Experts of a small language model.
Size: 14 layers, vocabulary 16384, 35.7M parameters.
Experts: 32 experts in each of 13 layers, 2 picks a token, a softmax router, 4 empty slots to pick.
Training: a variant of SOAP for the experts, 259M tokens, 3669 steps.
Below are experts of layer 11 (counted from 0) of a mixture-of-experts language model. Rows are named router (the router's row for the expert), gate (a neuron's input weights, with its number), up (a neuron's input weights, with its number) and show model dimensions 0-223. Each number is 128 + 24 x the weight over its row's rms, rounded and kept within 0 to 255. Numbers have three digits each.
Before each expert's rows: "mostly gets" lists some tokens that are sent to it at least half of the time. This comes from a sample of Wikipedia text that the model never trained on.

# expert 14
mostly gets: " located", " went", " due", " born", " worked", " moved"
router:166127144131132146110105165113131144148098134108183123156124115133131102105149145098142127173116126137152148092132125135122113085157148104180156141121151118138100093134116092164113128130088099160139147139139131086134086190115122117109110093154135105083146113129091127172103145133135108123119148126121134141127115153113129131085115142121141149143129131115161132123133131147116118079160148107113150124100128088156136139086119109096094140100108083130121172134131112153143101087093140099108180103124082135146157095139155122126107126156130137134154109123141126157085151120105111160126089132108149110132141142117157162089175117156101166177142124115192094141146098141193102106156
gate1:164113113100113170137129106147108116155083107093155136115094127139136113141112183130140141125139103138147152139094170173128138121089135099122216119122154101131134122103136100177121092110127104118132155136144181150118122122113175128172121150160134157123118148139128118129150188082158125115143141126150060133132135127129139105122148129117120134125104084122115131136143128168111131134142147118113069135141112122149110130127143128134112106153162119156112133105090135170086118146121128132164140138158110159133129087145160115108139143101105090077133111146159102169172150145119120147116116119125125128145138154103154161097132152170140102144093141122146127141131086087100163099064
up1:107134131131099060110116144103134153119164133134115102104143130170120139137160073117143125150119115085123121117166126080124131163141116135115085151109115161161096151105123150051179167169144137131163138119141067085167127120133096117123159128111122149138131132126115128137117079147120113137107127148121192090126121164096095150118124122139143129159125169132136164135150138092135110141088134141122160116111150175133132112114103098138123130109087144106146125157129101112167137132148138155108130103095148128105124160120103167156140107132151137159131134120105159083118098133133141107145119129112101105161093143138121103141122143105139117145151142125117119141134161203146139195155

# expert 22
mostly gets: "(s", "loan", "ā", "DST", "Gls", " MPC"
router:140139122116165108142136106082144124129086146127095098121177127123146120122158121129117135091096110155123160135133123174115135119131121116147156154137138112146161126099173125121112155165107095087131113105092106158112121112136167138144084120131138092107130106140184113179152101163125115127118156127149151122177114103129119114138132092161143119099115182112122147113156138170134108131148086162117090129119104149122146132095094145098149093145110139143107141127162127104091127153126175152159159141108110060117134115158132098119100113120126116121134128076147140085094093126143122143105094162092122151125127140153103103109127091157150121146087154089126113151193170115102135148108
gate0:087110122128097148122102128165141074126146119104109087136136169135082130139188098117160158097164153132171139103097153131113075138110142107129106107107102143092125123128113123103129088124121135045081144111085157150155123119132137143127123106136134089110157098126154155126152137124148129102136152141115131108126132141138131126131103125123158135156110103091127153134120146139129138154097161149142116131080159142130128123130131126145089122145117141090137116137127127133140119129131135135169109170186153103131118133111164102115123160147143134174133177083141132101128128191125164122126155074089121153092135170132071129116079124114122128100078104121163137112108108130127141084121
up0:197149124133119130115153109098115168118137115116107159136123160150157166122087106119132109148091151155112158134111135144088155073154139124154168112106155126149135086141151124144108131151141138140159171093120096103111109160093184150112140147113092184135082115140123110145120134153145177107108123157096141113142122103077097149112151126130091127100146112133139155114117179127135115081154131167098123116148122132110125151129131106096108113136104119117123118134135132110131132135174147109090107124089118158128129120110119129120104155102129135130116090185123109179089152108097103141113127149157152148166102116134162147130128110086125124173157130157109127160131119070155128148169

# expert 24
mostly gets: " co", " re", " low", " broad", " anti", " high"
router:166152142153120136092138099115163130122111136137148161131062130106157136166087088120114111127134114071115139122100117125142082165136127126082139101152111113132133109140140127116128109126170160100109081128119151183124136104124122137121153135108118100156108070145122131184118129081078161154105103112135130120126153143163131140155120119128187131100093140115165122139126093147149126135111135139110165142140160118135120137123133145155159109178139146136104143128104162145180093128139151128175098095165154124131147135157154097119130138134135131166140161119126118153133162148159176139149093179185115144141112145087171134150138140138152144125154144133139110170134173125132147139107
gate0:164112092138111121099097111099161098115116190110123163106121175123140116155144127140115111136123114130142145147090141137162139100102134125098127127111093139126126121099181082176118164146125090108168084113149146155135142113144121143140114113128119126169122130113102127158088151118175119159115096155143125125107127092153152125146129124162151120159103151081126146115146101147155096115107138115158165133129104135145137134123125136158090095157108151106134144119115173118149159123142175177127085113145104165112068112112143136141105105151135146115106128138142104066124118140103126138124090145080158135150141117171103156126137149071091139107164171135112138118085153123130168144151
up0:165090138130084097101073091149163133082104131161121124160111086127136133111119125155105147142135074150163176138076176154121129131115136135117089076103116135163131142113106109142144135136140141118176162131128125136116128115155132118129134108133113137155191134158090109155097146132147118136138116128138147148116138111128141120139168131142099139150114132116111105150193139151186080116103107133143134135132113131110191118155153131122118155153082154114160133117142178131174151108117177119117149137126079114075142094090099156118116106135091114107155115148129159120154100150157154117115085121135108142173154158142126120139124106129126144120128136126113179099138139120134136135134

# expert 0
mostly gets: " health", " rights", " music", " footballer", " children", " art"
router:131125114146161115110132147129155139150112145156120120093128119128145129143101167128126151136163128141133103116090102078119127125115090125124146100133116105138104115128135113141123113115108114095101190160122136145129170103095104120145141135130135164099107135150095104107112103116107127169107142105101161139085139140178148106129105084120126090104109128138202143098141116120114092109102101149108112145127096087152128152144113146134126104088131080115105082134142121087108130128144140110121100150149149122131165126060154123087118122088118106086136093152097180112109156133072153149104123113120159159101122133081179111114181158135142114134131136111154143148110169121152095158157
gate0:142139139142117127129146172071145135090126121101148164069153154158109143134120144109069112124137114136156101159130098160094120145160146114132171111135084138134136111132149129073137111126106080121095098101160133091123175156115123161176123126148104153094142129172170128096134111111139136134110108090175128127108113108132081147138090127122145125135154117146142151075122092136155165090120131160130169116156122098123125165105094121144129124113147155131143078108156107145111153124088110123136137120131126129116153132076147119116109123145116155162124173116150107161135134138144140141168108139079082128133089129148126136142123144132167107099118125113113127145168146189156106120111
up0:137119109143123143117121086173113134119159146147124087197119148115117094163078131116189118116110156099094184117117148149115144104125104154123076137102146102101115104106115163120129146139164148163118122151125147157135084115179120096096117104141115119178135154126164106134144180103106128117176139132086140120155134114102157125119163118153129121134119134121154083185104161119125132170115106125138089118122124165125104121147154090125150168147141163128153116111113146132176118100133168125159092130123138149136130089142159120147130105105133158108154128127154126074120141116132119102128104145131157142134135125116129114131099062108097133186100120129130145155110120108096140138141